Experts of a small language model: a variant of SOAP for the experts.
Below are experts of layer 6 (counted from 0) of a mixture-of-experts language model. Rows are named router (the router's row for the expert), gate (a neuron's input weights, with its number), up (a neuron's input weights, with its number) and show model dimensions 128-191. Each number is 500 + 40 x the weight over its row's rms, rounded and kept within 0 to 999. Numbers have three digits each.
After each expert's rows: a language model's description of what the expert responds to. This comes from a sample of Wikipedia text that the model never trained on.

# expert 9
router:498428548490477486506463487551488458497488582587499537455511487467469542454539475496513480478442449416442514484436504470434496497527466473493517497532513518479528467490569539457431417510435480
gate0:534504459459554526419558515469507602524440529489562494554491539515555539552590479541515559461540491451524493528430508509432518484504454499460546492487495465514506502494533490452506522486402501
up0:491476496523498432440499434612483513464456514402455538552414545464550555507550535516580496453500529447531469497465566476470505453496591506490499574562482502508537514499500544453527524540486458
gate1:498491503464499509515517552491587453515502462554488528586445538465493462459466469470512490506480584449570517534491467419495550450473497578521506511539513549464510540496541497521513551463500521
up1:522473537526499435544523469469460458526412528458444490531498529467481482507520467588582438491460493517507442502498538510493499549519522488504497482488537571506534443456559455569537498593462479
gate2:559470501453560500566489520500504489456579493486514462581486449520492448574529529508536431517501531538548453491495518499482560432453482528439523451565481475560502517563476503473431461513513469
up2:493563470538518500487486521553558450536476499473457535482500455457512438448463419496520476514498550472478465569485489526503478498517466488515547489483490549552468450481512610490496550515468421
gate3:476446481438461472525506485495457598484439504469500578437522519421515490492531493488468431479497507427551522532582376501477553585489502458535566554499512498490468444524547528477503537485549564
up3:435410554400444544437499506505492522500492502514527505400527511448551540493537462497439512455449566543514478552520445504502481488508531400507559543528543484467553508509509491534489556514493548
gate4:530530489463445533472574505518509482501473448457551541469522466452444524488521528452463492551508525485556492556534454436444571526487487418522509489481621525427515503468527539449519511464480582
up4:539447474481415489350520495480465501516470423501557513519527483443473486441447563475492439430504468504473563522517454495454489519496418491520492576494577486539506498471526525451502460502464544
gate5:494496514502464527517472584477416447511481547483494480495572532489418545523540514486514595537514439460408437473556417499510427451479394476548458493534492483490518471484530510414496518492500586
up5:458526460515533537460493402501480520489395471579459441478423454572558499505476515527492479549414562514482523524461557557508489570540554506542478514485451549539510537496531553532481493464472446
gate6:501480507530476510496557451472527480440478530506441532504463553501409478518475469499501490495541480496492517562490505508503458442532532528517489483492546485441419466519479562526522496524466471
up6:558522517517521478528430467478528500450569555588571546565505569560471488478498542575470529513470484529490514523466456561514511474562498478454525455494559438567466524502487525517489540488500485
gate7:479516443473499462503486487564474475410573513489510487517529497539502489529427527560462436500483503463452464497520438469420497536478511515483457514547573459483557457522544515473493487497507468
up7:489526539444518537560512500565472560538481503475493537515510464516490510459463514545452450451505487473470489561491535511446495459508449498481463496549490476543546452502568510568487537508463509
gate8:528517490439519523431502492514533579451530496504451493461469526523515483505435494595512490513417522512508554514440445520482468470478456540455558520512563552499545398530553533521457477565458475
up8:536463556499492484511508529464478449483501550552516474568575485485538519513567574497496513510568542562548417479479525516537597513530542518581471507549458469464504584489477483525567482450568508
gate9:481522551433560538477450439526513458506484474485498517535473456509487520469463526549500455438554539469476559486541539513545511534491520482538529513500491507532520515468477489433512519591512439
up9:487510520553523509480551537458462499465479485543453448484493529457534444522538457513482520580570474484464582598479552498527563478517518448570477467430496492446580531557533481529561464515576510
gate10:471513477500498549460543481545477503503529524399487564510496499459513471497344515472508518483537552542542559510531483476495482524477463529495461500534524496535457534423501484511515461508434443
up10:514406530499522466575508541499490495532498450516503549469550444495503542551556524528541541569445484471473470547556542545438546512429535515499494485357434434511431480527489507505462437485502522
gate11:531542466478510493482457494498447535525501482567425534459519540548497513505548511494551492525468492517481435500526510431484507446501475480476462492465509487459453448506484490506503445566490504
up11:469576502531394488511506510556509521518501527493422539431501504506532560523520494435548511460470497502483437505520455455550508405427500494486472431505464539488466436472562420470494533501475478
gate12:491553469420543470429501533537503485488609578521447490521545521560524504425463539508543527434473513507440468514523468534434483509475448455526508486479560402467435458574471488499520438539457457
up12:502582468502552496445546574491527492437568487533524470464498521464427555443468500493502486437514493474501474506437535528518467549500556512537550471543540437507490491528507488502582460571492519
gate13:591568510457536513576438498534562450548510520425571471518521476572538490513546519489483460575480490517479497497525492563491500472513490560525571471518480465486523478510549484427517551435476440
up13:564505464490514498510472460510495531539505500552480426451473468541463463490469538435500474516552532493457549502478544498519471459470490478504515502516491444512506495481492471472518495511498446
gate14:548505459479530535516500461504555519519478502501431538520546466522458492435403521523511424498495493458556455480554503425477493489506483437489459474453514543504550425522444501463459429466475503
up14:577505581564499466549442459456437473496557490440514476529540562510543511518486525467530584544538518531508492534517517512474525618460443536430498486521444483501537591476520584492500571501479430
gate15:512480554436550475434534528492511475523482458543568480491461538472461525513494491446550433556545503529553504481502489461553504502502493502468450533485506428489528495538514476522473490517494491
up15:576492500402470506455481518491535473524562473552564479505493476449516441481473532447498522488506481510513525530443508478479471515525535548517481519496424462496524528544490501488475495522513514
Role and activity nouns. Nouns and participles about people's roles, work and activities, often before in or of, such as members, played, served, games.

# expert 22
router:572476506563540459520459497570428512467450532481613565435522494508534453537504452436501578518497447467443489537433471515492487469494461519506498506536445527537462495485467474534500559500414469
gate0:538532493510503440544459541535516388538480530484490522448532449491457509484486499493493469478523461441509395553540571441442421502550497528468511421512500552457432459460517462530464521501548504
up0:419538537470549469541457504552515485448498550427446544445543477459472549519526455538541466524530455414615368544544526480458417420497457534466483436474484549466499486452554508525510486468468488
gate1:494525435516510502491471507450562544495485504495411511451458561490489571569514561570548498478523434521515539555490464477487419505464506522541481494512565563474503571484493482509490442534463512
up1:494470488446446536497524462477514468528554561501461533532565478532533425533413460462482485452474545530471506485462568544449527479513522519558531420530487503467491379441491569406528496466486536
gate2:480485565477545472523517572506456494471524534495474458452488499482499471498538528468513497531400491518476488487405519453427432507484525478474514521467473654501443472497540571481490499467491401
up2:522429472461454520541534495505468540482486566479564424546540550486550539528467558479482494482514454451464545507626475531470483504531478526518481526509516497450519475499507476529523504598537537
gate3:543472503481554583529468520517488504540495443436506475546572549459494497521504421514491604428489396442494509513484506515457535522549454538510535494572436489356478495472577483500552525485527536
up3:499500491481501471451526481573448508610514502429476476461509505505598447468480514481504542462485417556484499494471495514472571516463434499491527522560468411421463499496456553527553493501545469
gate4:502548423569523438493507463559466454527551546563545463451471517559457485496528562496573520515472439478568502445537467495566486480530451539598496479466429501518444477502491543528511496457570547
up4:547467521563436624494493481492472547521585422496496450525536467500594446418485505503533464474469530549456447532492498491473518516538496525504554511552475496473472435491483500487483549508453562
gate5:496563536447394506455502459539518536471545516455495547478491577476541459495558497462419501485510433466483525490502508569475524455530544521494448535385532432487495438502522523487417512469523499
up5:443572412561529475460469521538487438483566505516525490443504501493469517523444481500544420521441532514504437486426524514433560502456453457529506474381541470505488562486497540524474540513497537
gate6:507512493555551513526457519503461525459538456495486498508465524489517482517500514459519436421601508530507463577459528558476524450507463470532576531513494490446513582519471522484494540451478490
up6:509482484560445545533476496526517522453533470487499516447474514542521449492545511536537553472552533542459499539481535517505482472512486442467477522475486471429510485463533587502442520438432519
gate7:548468564474503581517471498518549520533503494499497510519550426523500444512429575455471567555457475481524520554538503488490496441478452546501511465504465556524412539538450450488520434560472416
up7:539415530486478454495537478506522418478497449521595455544437493438583466534548540473475525525549472453533488460486475507517542540453445436512512549421500521530482527445476536515480401494468540
gate8:423500433531456570509518473517522513488469509530532525516582542553477476511524524526489561505477544471562550573498454513505439424440462489536439538381485540509566489477557519494514508493490465
up8:576442412531505456528499539538531437471521519498469469428541492503475545500499455436569501496554481414427475462546539609431513515553482471416483462558480456584505564483468453502462382497445548
gate9:435540536474460521460496544532494582477505552535541515452471435483507459488538486539533523489595517473490579528505481402516496539508528507473470543541455516486470588468506500463568511497512484
up9:529437501460529439513427453483447506474512479461507489526585523544508505520442507471483472505497468523507482512539469536502566474461499494469520461459565511455540458370523440481519519470479548
gate10:443567523470467489466495466559495468467389446558540434453505478492460467498546535481517534471453480582478458503518430442536459525501509505552506427545462568481510543505552564465523574487452468
up10:511511521526441480479490468509554518541458552504521500458465454431477473542499478494546555490410450554502509543495445468530448486521553508548526470530460538513493513508543546430556592451502481
gate11:524536610429520572460503524437538464498540490445471447545486464444524508553443489517547472466443456535512517505457491483479440508500501471521489521553439515497527485510484442422525495520462539
up11:466511501462502449500457556511552529448471534465532540462428487510474479446495454528494537480501417478448449522494530542572499555536521527485524530481506531521513571532491451484440507468536509
gate12:519495462530413527528523542503580505543474545480583483457507446422501511561471547516515469535481466506495428522424530514508510453509475495495526516478568471495464497495421517490523489440560515
up12:526552498530514503467507522505419538529545455499523549469499495564585554571486517467480445470534509434505458539497532491458499547534443484484475499412509580463491476497554522462501481502525572
gate13:498477510533544523570469453511495496509483472505496466482463469582469466485433524463548481462518493482530522556542447438530495533518498492483559532542534399495465510527576479451466452470472519
up13:483461507515517531546503533473522500483464494521479551521488433567473511548456398477471536529514548480498410546437462539508519508565518496520541472475493501462527458548511510508503422553512512
gate14:470518516495488569600487498461467472504480474491477542501435518516505444506513505501536468469441492469459446462540596506559428484497548473510502492578516467466422414527538478444459473542491416
up14:474477548538442493541487417513464471509449578521494471544513515519492495438528530397486525462477471470518492477469484551526491426486503524537486427503489518552463452535576440517413544532485547
gate15:472483471516429491507530536533527539535559491527581545495586493459538498498509420490432533514480506478487513499450542474494466504433500526461448539460526500497427485447483575474465531469503544
up15:492490539534470519518546482510508482502456490526509504508541523583509544528512444560404528458526509430460516460515544538500482491518536509438469486495468463449449515524508507620523430472452494
Verbs and particles. Past-tense verbs, verb endings and particles after subjects or auxiliaries, such as moved, returned, headed, due, up in leading up to.

# expert 6
router:548544501509505463473525578473515518477476442451589495494523507462471532472443570506513491516467483477527487529443537448563511461517518487515525520469493381483483423493547540521570567501456555
gate0:458511426433487547481500585517448455510487466465480528520493539449529551530450505504533516499447437501419504469479480461487510545551461485405547477551485506463546523535483462526494503386477452
up0:465425433441517494417507510465476448465506446472452479553484524499457467474532488519504499452467478553546486520446520474481525470520476405537601455435535508525571632511486549541483461546525439
gate1:453496453538489458506507491495497538481515539487458508428486530486546558450504456509491473547467443530581471531469590549483489512494530512563448525489551511490517524531421478528452517532515447
up1:552497501520527545464517458506518503521418448544516528521412472479450516493455470515530471484501475535528502456573476484548534594491518486537541489517442500528493479508459551537540497499534544
gate2:429435461525463488398583517521456447530552465521437472467498543542569564462556513527510507499546470527524460506495462469515523435435462493474515530510478497484500587468548442489545467516516512
up2:422482511431529535512501498439508520540392493501496493584517504510539524469438554582470532516453559502521481513510505513519529541458509499513515498478528395437495555470523500487503481510467470
gate3:454522549508499493495441456554508505474518483506546480435456493499520539484484536577487508503524517443460542449498569510424475565473477526533468532536537508472512416446512566513483453479554513
up3:571441470541524498479573490498434491482479455413512555545562456494519420540543477395540443504475515546591463604462466524575487489528510480479592492516497571472470509555514527492546490512467469
gate4:511469503475478473474518554496525474484488547471516575501451453490496521512516525542376489470535564521454508572483508478498539481488450464531523558518517525505563535507460575477498553500473506
up4:489461529416522558407508486476518515481527499562491542471470489503494517522440497511509476532386507559511469589492472516568543481544489523462457479450448508442472519499513514411527485573473600
gate5:540561451478519422557568479441455504546453448598517539582510477466505569458508466519524481483438544500536528466511408452523510460476460564469448530509491486565463420507510487440499481507488418
up5:491518412552534565482440483482516523500559485531519519534453424477535432476534493438482485519539444492510479550564489574457516538508508474527503518459458453441505508604504534441493501553536563
gate6:481495474544471497446551472592457504422475498457490487508513565523507554552582521453446477463464545512516429488441502472497469526471492497435464595534512453470484431483508516510476528528485487
up6:531521495409512409461436499541551548492529481505551524507467376507466476483508522500556464506548505504590490505607522532514530439487487387456532454535499496411534543468532588503482535525522506
gate7:448497512476437540504496583511408532567552545525552499479467571563552482456502517478418410591498498516468533495458527541543512484535566489457462480456540485493500502546459479583509482560445506
up7:487499542547491526519448523431526539492437463582466395473512582585471481507504485473483452536519422446478534498522509533500495466547478511551513450538478457498552521529507523525483537493430592
gate8:511580491542488584514465459572507474450488499530434558474487509489558487470499483548510559475498549436524462524488466522505489571490488515527480476483454557572495507547524546470486470495501491
up8:493536514519455450473510443442494544473555510480545479541525526435481510479504498509493433527547488564452459489524540474516496505434481481468557553473468446480502470504566550487488508512484457
gate9:475490455498443523529541516492542525474435530483504428490571534526553594545517469466527429543531491478491583492522443476526506513504474489484508526590541491503536523499502549588488462401545506
up9:466471438545486477517449535505515478481481526465543442492436510493509505511463500462468534546594577476461527484522473470517503574543529528391510515478464511478533518497460542570521439477452541
gate10:499492446560430540508525500560503421466494467423513515489480472508521474540492448486555432457478513462443449452493518464535429478440529496508482481446515533522471501485488557556488494512491500
up10:440488440521429474490453492436528473546458515451578506520544459471470581460551546436498550462414486463464403466517450388472466426461522557504522490517498493496544548506506491552450518525460524
gate11:540491509556462582527493467490410494551478481440483500510507488499555467571517528497454474455560458493529554462482483433470525487472486455575510452534555614508566478474485523536551560541500491
up11:490520481472531569550482585545548517573548499477472474513529524545428518392474456568513427532473523498594508470565495469521468513506521554483522500485452548524488563486441465495498475544513515
gate12:468472545535432442452493519549506513498495470470483553459500453512486489527467537481392528502492521555545540535502492499470496536596514504518434560464476475478533453546489465494510518553481466
up12:543502533444443439484447522524542498493527551534528480492562456503562526532472535471457557512523535587544531479498462534464465504541563500513444511507485463538547459556513470479513496503505465
gate13:549470544447510488425529491473542486617554532408608557472532522519526498443524458521475543543493456535574531500469442487473500479499459510470531543550528578490436472466508506471502457459457509
up13:542469581410471514555559564495520539539497539518418509553496597477442523574449597501443480562516604506519480524491496534507391543477479450494479475578494458494562559416499482480477486507507488
gate14:459451507483513525466491478485406498470494526560412536485516537549559537483533483454464531543506432514542537542481551560477492531510519609475509448507559523434551452485482489488521445484496437
up14:589520494513514477555527486502536497504452509404493502557449432466480515468459526528559511418512523497464545482497491504520497484519499414440483494481487461600488572496543523500496449482516497
gate15:499486532489516475523466520519505534579502456539628477522463523483502506569494475489423562477492583528550496551523500554507541465493523520482489413449579455500514434491461451447553481480483532
up15:531522482561495459509517497479557523499514472515532486614461452499584529534528429520458538525554450513562599535535549562468464503502446425484462396544526479493456453502514508475522521513503554
Prepositions before noun phrases. Prepositions like of, in, at, from, including, usually followed by the or a possessive, such as Class of 1977.

# expert 5
router:586549563503498499423440434521451505468450498483439543574463488466510505545552527510468497475510501445472522599558514507422567525505485501451550548497453501497537529479472554554480414502552507
gate0:495408472549478505494428561430546581482530471493469477503485557526517515511458509522496554506489527548509480511527509544520435453474475505490568467489506463516525458546518473446545487516529590
up0:467397507526517507461443506489548506521529523518455447435497623572503544535468470523450511505485495526489456539535476516526479528450502518510509465592459468555466510550477389524535441503511513
gate1:451444510445461526495467498447469533463452493509504573480502484484529482512539498443568497497522546489462523538506460433558543535505453488439535481475531502499512568448503524473478475483494538
up1:533572444537503464538526537497518549554535459438469456524502470531440501464423514502478554546457446474527465512462559512465409487481485553588439503526478441510532483549508564508514549555535487
gate2:458456549492494579503470558444505540487430484503466485441481494515470474466587569495527482489448555505483492550484429479567467542536513512493582545521460531433527553552544550509506477448556531
up2:419523502515468547504449518409459511510439475508440405462573491457476443529567550553511443446474534483514470477523462505465510536568480480524513458471458523448531479563496541492532434490558501
gate3:486437520531518512477551539551489509524507510500520505496484526534453475493486442541457525469495534521487499495447475486465524500471479539536488498520429557511463534568463480515477484525496518
up3:498480496513494544460494504534446499514524533481492490468518524543509479444490403510483514577501511465478490485500488511495454532525460479561525529500404469509424511519410475534473524492498503
gate4:494480520545460517497441530481599526523513554438522510513486512477530478563473451555543449466505436516403516544568448484505514451492585496545531545507464537502568514498484454473477527512472441
up4:483520453463565472495545468508453482494491423551438470478528468524479523459545569457488506507500587510592465509484550498492481508494417559478436469491550486525380497483513564534485478442538589
gate5:492510403527499520497564528471472471543513507569435523565513448472506551481519501525557479492487452449520536479520469475570579494534432478504490490405496463502502553428540553508447494543478466
up5:503528527436358429532456479524451528496413485565434516465490532466491500517462509510540493503442476471519481550488510509506538501515556484556492448435478464475469525443537522478492421493456475
gate6:526517477531447571424483435450487579514455498425562492532495518530537511500527469518453537477519468473519466482533607512497490553510524551476439492547502480542501425460492403460418558471527468
up6:523509446512468518477555499466513475482492502476512478557573419482434490497535492524517490475489487512534530494587462503501482478542528558448522591486478489492546496528507409550525571535538442
gate7:456500504491473550525473459413519437532483470570473380551452499515489460513535504495454512469447492456566532496498455504487465485556487445545519448553491529448507531525539523502510556558579496
up7:540456470527492491480496535429514504493500545485551556460458494473502447456398514501409445523483577482459510559451529508504520554442555460435473484480501540524536474458521447459511543481495491
gate8:478531488475518439505473543454473565503471533493517472515501538570480561597445450540504572515528470571521506545376551584544507422495498508491561506543454557551508559477490490442573504526473515
up8:511508499454492394511474480433475518523517484486501351485532461567486558565494505519529503468488494508550411500503509516541508504527553495514484509499533501530512506482495526440528514449560545
gate9:493516495460494408490443495480476541529494552529486470463531464517453473478418568472533458511539495532481557563545427527584439459478496531537557457487488411504438514472553434471505497495468540
up9:509450517474518473481495470497510535467440491507492471589592446486500490507510580435458542510471487487527501534533504478533488524482515527502534480499483437460438529523485495457570459473499580
gate10:457553468473488540438493551512539449497454473532530525548552471492490521508464539479482569452479476458448519532469516464532474548495494454518550544494516509443444460498474520484479423441443522
up10:500440544527543494478498474529479487542526458520462521510485426483475556519500531478527525518519487509496534448436553518506492500535518470473488511439518498506513476503503419541489446588468486
gate11:519487476529516455410568521555480433507473555470535534483460527531520524511567475548412435476476540503526498503504429513479459434508542577524505490518533538512453454437485510485509467487478551
up11:514519482497543460389545495556496474523465534443534560470495508533490481465543475520477481464475508498496481536489485437487484455489586515465504520558498479522428494513501465536519546512463522
gate12:542476516549552506582528573487436478391568515559483543486525515564476530536482507595482423503497435542463528524416550494450433445488473565501493490459485522514512509483518507451450536502529463
up12:542527480442491570541569509451483507455523416516488550483558481573481416553443507511512427520510502522494467524448495455506506524456486537460540466511448523526479485494480473469496474507522503
gate13:549541470466558532506479557476419497449436468559576515518489545534507470528490535493427562527522494505534453557525472486466439434571490557495615444525553430458478437538440517542527452457512480
up13:473465512553483460523502513545589505522518468443464462514536509455507480475505532482548517440455503485531469406508490535532546552394495482523470478492417525481501537500510525473450523508449568
gate14:547570563535460521440455516485429470413468410451430555509408478531455479487461472490451530462471473556522488554497493530478461508544430481578484496532610465453508505412506520447524455583573470
up14:471477430474480550595499490443534553540410546476520530530521476548468511548547490485482469526542589533470480465388477492530576454515535495444452498493540582506551578538488467498514572412536496
gate15:554471560532527506495474537459483518474524557570485505562472455487521428577494505537561475483493551447566531513472480548497469520459456501502510546424461514552478508433577515545473444569529535
up15:481501456543550504533542529525494515509527511494567533522483564521474478456423467540477430485530487497504480443532470456467512531554528449504404492466553441483490462483433454505465528525524475
Given names in tables. Given names, country codes and name-final pieces before a surname in sports tables and office lists, such as David, ITA, BRA.

# expert 16
router:534426489556498466555490546502522475453511557489521587587436501508490456460513531484528531490544471488548480535439430510473556470509509500468461552487523489517549490522547469542477404488391526
gate0:551424514524589528510512559465507486440533514475554512484493456486523455509513450486405515528456448516532538553485506583515488534484485414474461520510483577499379512570459508442485506477432527
up0:600448482545550472504571477525525481590534485469548502524473464457489484591550487502471538493465522560530543549459566579524493470525518444501474485520531552499453532552485496470542490611473497
gate1:518444571480441514493548456509597521455601516501441535512520562518482501491537491547482501505527486523508516491531474486444482462446591502493511505484493432474562513453481564492564481427447455
up1:492467509508563435489542511453532410447501535465495480547510587488531431527507544474524521499489465556510477463489512428491560515477489561517513556471513497513505445520461414420460495505557540
gate2:485525550453435516556540498490603487522428498416454465487502557498545521449478522523555484512537506489472567453565517530561431496485550522484497494556503573561445530487514492548500446444492458
up2:521442518556511504499508480484464453484456439546566540379508471412553554491475457445446447457502508479469445541438564513439520439568541500473503472489507486434507446442497443515532545434551547
gate3:422444505493523566448501502457412464473523525498477482478482439484445540443493530526495468474425526479539466568454517438537538456512449532548561455464491490468415486471553452498478494476536472
up3:494551496552489473504515525497425550497471507473568523512508518438490541540529510429431565527470488552517515482429573498460495491510566506489542451507478489503480511461511468470453469475480465
gate4:452525537513570492497506436562522507572516556477409525428512425579439483473515536508518502563547488486435501495495529484547474462499472488589543487404454490510534486552488482462494494530501479
up4:476502505498519529433455510530501479500502555414453516442494446534430473505512495514479487564594501476470545453489466532492524484510507561535517479419503543479494483508507453532497512547459436
gate5:529468533489501509518435548425457540497526415452521547454433450503479483436512455475514522441512479449526453439532536493492507557510517467402478527555513539501546553524560550528532466506523504
up5:496512554462450646528483550496498484500485433501487488462502501560520530458477409515454480493526485419563498545514529449366506476519494447439468464528477511473489519503505454447519451549448428
gate6:458504410482504451461495424444428526496499518469525485448562349500510490464461513486516474473517541564449502526475532452535486457498579503496529564551449401461485540519477438545496507532444494
up6:431570562477528514527482432430587478438488451483544525495489515525537566477535456470493498467542465480532538510499475532603458475535548463539509475505463515507557562506448478445484491566482552
gate7:461508522446433482539487503462534537469497506567436497451427511516524530531455513554419527471532504541500524477507486574414562528521475454533532568557498547512450524525440466495551501474498504
up7:574424515521487488464519488498532521477455548545571456526558553519450429421497491505514556457454486420505547515470461489452453463502475519503464502552528490425486454520527487495514441501439445
gate8:562478496455512482560491544496481503549493510492448551496508466531582484493534494499514452536544487523552505522482492461488502485470492513599474596565486525575535469535526464485528430512513504
up8:463526483501489522503544516508540550458467457402544529496524485435518496466479527567465478422533498501489475491498474522499477435491482467431473454419509475476463472493466574489431447459445507
gate9:475531481497438515531487569531535568516526521541418499484497473484485476472582468427528544507475492466535486514505479469457484529482546498480535524488486431509484502478539472472531527490513531
up9:516476522522561458538566477537480401576495446515519527472540478539587482491560464571517491503529460556574521502429514537482533501533486521486481466514505521462488550530530466473477504529526486
gate10:546521438521520527478484458531524466524484522474582505558460495511513522533402491488493491537529537467488528488491495501503590529469517475513542539518456523525529535458485544481502458449472551
up10:476458565482524494466492497493489514495566475515490531444443519520402462524515456554427550489559417524481551481527492544490519479536433453516485488528528517519545515541480492500472604527562558
gate11:480486467551379530491526469514531428480486545513480567460555506507504469478515516512465464437544547446457446495525453450504416495457460533501528534453472463491555560562480519542512456484516582
up11:537530449447464502499505493574430537409450475507503498517512462580446509443547557481535502530462535531417442539524494511508477509468542523577476509470515555529535521502531527553477507558508459
gate12:490481486494507505438476496450463532469566525565490505469508430486496490523431522499523465519549456546537530496432524518564568460522503510443534502510488456462455515480486468497541515548476482
up12:529465459465458476478423462457512658491560454610500544488507514521477404415454549520464521546477466495524474534410541550493555544525537558487552487415482467488494539526487506525566456506540481
gate13:451521458481516496532488509501541494529502496553506513405561534510529571414545537526529528526501487431521511432555500510488535526529471477530500508523462459468537468615504554490498506571570501
up13:505514584494510478564493604561509526575492528461481489418491483524530473507575516513505513532478536503493510467498431536512564536545489470523488432491469467494446487475473496558571536459472459
gate14:463537502511463494512476529533446520495556514514502507532511571594521446461544464496453418478468430458457455452468477474528463509432544519497535440490458519487490503535473487500526481456519460
up14:528588511515522498514417535544508497524486516503471511491492491497501467402495483466417441551429452476509422406463461492525513557441504463504536536545460500504518511530642510518481471459472437
gate15:554542526457486569574509473475525551433496593460524393522555493489519373435425449542546474540446558514480455532460459503473473566532487477589528532464464532511511528485550528556541515475434535
up15:497523544458504551528577474574517480544460509593443570479479554433437542523502503464457521471586516468518472404474534501511521502484473523473555489527503469520476490451466453489477490520452450
Quantifiers, modifier words. Quantity words and modifiers before nouns, such as most, many, several, some, other, Total, three, often at sentence start.

# expert 17
router:516557566508500452585492472487496503504464568529462545567493468509468568561488498510467475511500516472473498463425520521499503545482469496459504456454504580535484476439470476516508462514537478
gate0:495530549594484514493507498495541513449528479462550493524455472484519505465447525447554484553518522479510450513504527536527574502489422521475546501466476488509529485448518482540472513578539465
up0:489433438547423502465456479469487538484571476498491450474465584452480377558510488523449489505491459460496493486470449550479439517558597557522470492594526446513471493537509447536475509466488519
gate1:562465507506510517464478488516489477473455421532558446489499473542510485471522517459541546468416467497532489496393494511494467556493539553499495568488531491510480478508499505493415510455513510
up1:531556497518513468554421538442508552487490523488464520509535489523460499523507619421491477485580551523547528434500531525507464536487465469509524505546427585541471462521440426523479522571521487
gate2:562509536506518513496459454456502481500483420512440537427524576506465475424487452508555575492541490515540498472447417474516432457468545552471552524477486426511534441557583472492493519476524490
up2:530485532525501496498557468395529506464531478510496454491476449446567460476483504482458486558575597571542554533481509474543533491475528491457521521462476486509486491536534473426475464500547489
gate3:544527509505528559515466531438493562511450567415456525508515485508520498502546532527534548493522502521527468477479501446513489498469511451485506467539512519528467497490513512526544515443531555
up3:505508569484466457484522449579529550543511515486525496453457562503531530522501486521467461593483471379540469479517531546544551479484535533535512528417480463472506493477487503497488470552445584
gate4:482558638447491544481405457481501470520485525475461468480475541546494529471487528487520483565506484580508493556511462531440455483531430503529476422520435518544421502424478450429427556502486469
up4:489512521494491436531516532465529509507513545492505517505539515461465479484500574449466499478468568559487482482501528549506467497490471475530504443520474464546401491462558522520454471494424505
gate5:513550441418508504545483504524546531496558423479492516473508460505533456509529490493525530557460477514558555447470486424456565467473474450512483505535470519538461527495441464502456432529499523
up5:555533547409473507533444469534597454474549499415517483519431519469554449504488551471497551540460489527540587480453532547479481511500489507491534469508511537527425508508509486479454440551492553
gate6:469459494538510448488438457460456397453513496528549441488538484530488525531475462479418532512511458483447477549431432457548501494532451549523516525402587571462503455475516539420507508520502408
up6:518545540531548561503509525506528530565444570533430508521469503485471486495460449540484511443520453442516499578559531527518455494491419487501528504525469504452497502514482481518557469474463529
gate7:534523487505424416463493468532504475452479498519515475479542552501554446515477493483504438488509532502418443523413516485477527487540516536455462451552493499552526519497493541466485550513539513
up7:532526560492531451488554448440548485479461480594592457459537440482478497458467529489488548543487450473457463495465483510516519535491472486536521467428450535527546504455577567553536509489492451
gate8:518530487533509442560499472442483552582458436534548562526514505473538527480484406430515487553468550522573476620449473539476523566498458505465488539522474462489541534401476549513459504496419499
up8:571433468502481517511593525527453489535568518493429521560533504521404512475541592547597430460435539542489484436563552490463464514460479507510490536554554462550478470512458459428518512500541482
gate9:495467522567474533495561556513510536499472530562466527520461495510457504554569467472534429476502472512543563482507510550458462492549453499485546535534476516490489456516486469452493557553477477
up9:561467579539516483507523565499514496487518488502531440601514505504464519409497475484558541490504476429498493522491561424530489450388492500514522462462459524553447464461472507498524474475455479
gate10:517476546461502484526419612546519513392420529492431512583487438446576449491457468526486450443515467508516458493476455584415478569455514542509488485498463488498442440522494501390499490421541503
up10:511488489489502510522521502480514544523480447479435449473601499490525502606548491442425537505455482515510477435508449530517517450517499404436549552469504562389510532486431520494449470471490485
gate11:547463432485492537485507477605487530492515482480505500452405487463477589496446453508491550499523439474491500554504446518494495515472521534435495577574511541470562443599543412486489523541522449
up11:457518516495485476459481502533502501519452499480415452502600528447513503516588513426480453440493547529585545530485506546502573443574488525559521461426476513466507579476513451490536462487549496
gate12:483471425512499531458494507540485507470475520383471556458517493530478493455514552496425484524539481496547527468542464538445465448549488540453561510472527485496534458533539448484410481465538473
up12:479520503521537546460467442601436532436448552437513537344556490517515571444556476602464543547585551461520484521495427529454460414481498558514465538508575491518482535462527444459525522498513466
gate13:548521514480516489394517488544427459520451437573490411440531428500546479474537523434514487524489444417510492554552487495543508476485498482527536454473425389492511534520458488494460542515501531
up13:423468441498445524573530500474572512545535515489510508487516583534472459526513494542544531481554495567459505368536445521481463496568534515482464518501529539525477477498542485476506500481454471
gate14:517485524460456486479539467437519513485547570506504472522544526528501468476471523497493505570510498605397487506532470425478479454429494521552448490465523461532500542412465445545525505524541534
up14:585503574450468434491474467479533475556475564527477536514492412521471455506515485534550486502533453460511466443489502500546573560463477490570516574527504483536519480501460555468560495477479476
gate15:533543519501499557529500549529433505484481568568530549453476485462550493503513445558488521583610537498570425466554531469403506472488506447551514545521498497502476487531554424531514479476541513
up15:466473525492484514489477455507497519498423494503522469393495487460449465470486533583491547531578489474558557500512526516399502528516445514507459555544432449463506523506503512478495508531453554
Years and team names. Final digit of years before a sports season name, plus team, league and title words, such as 196|1, Rams, FA, Cup.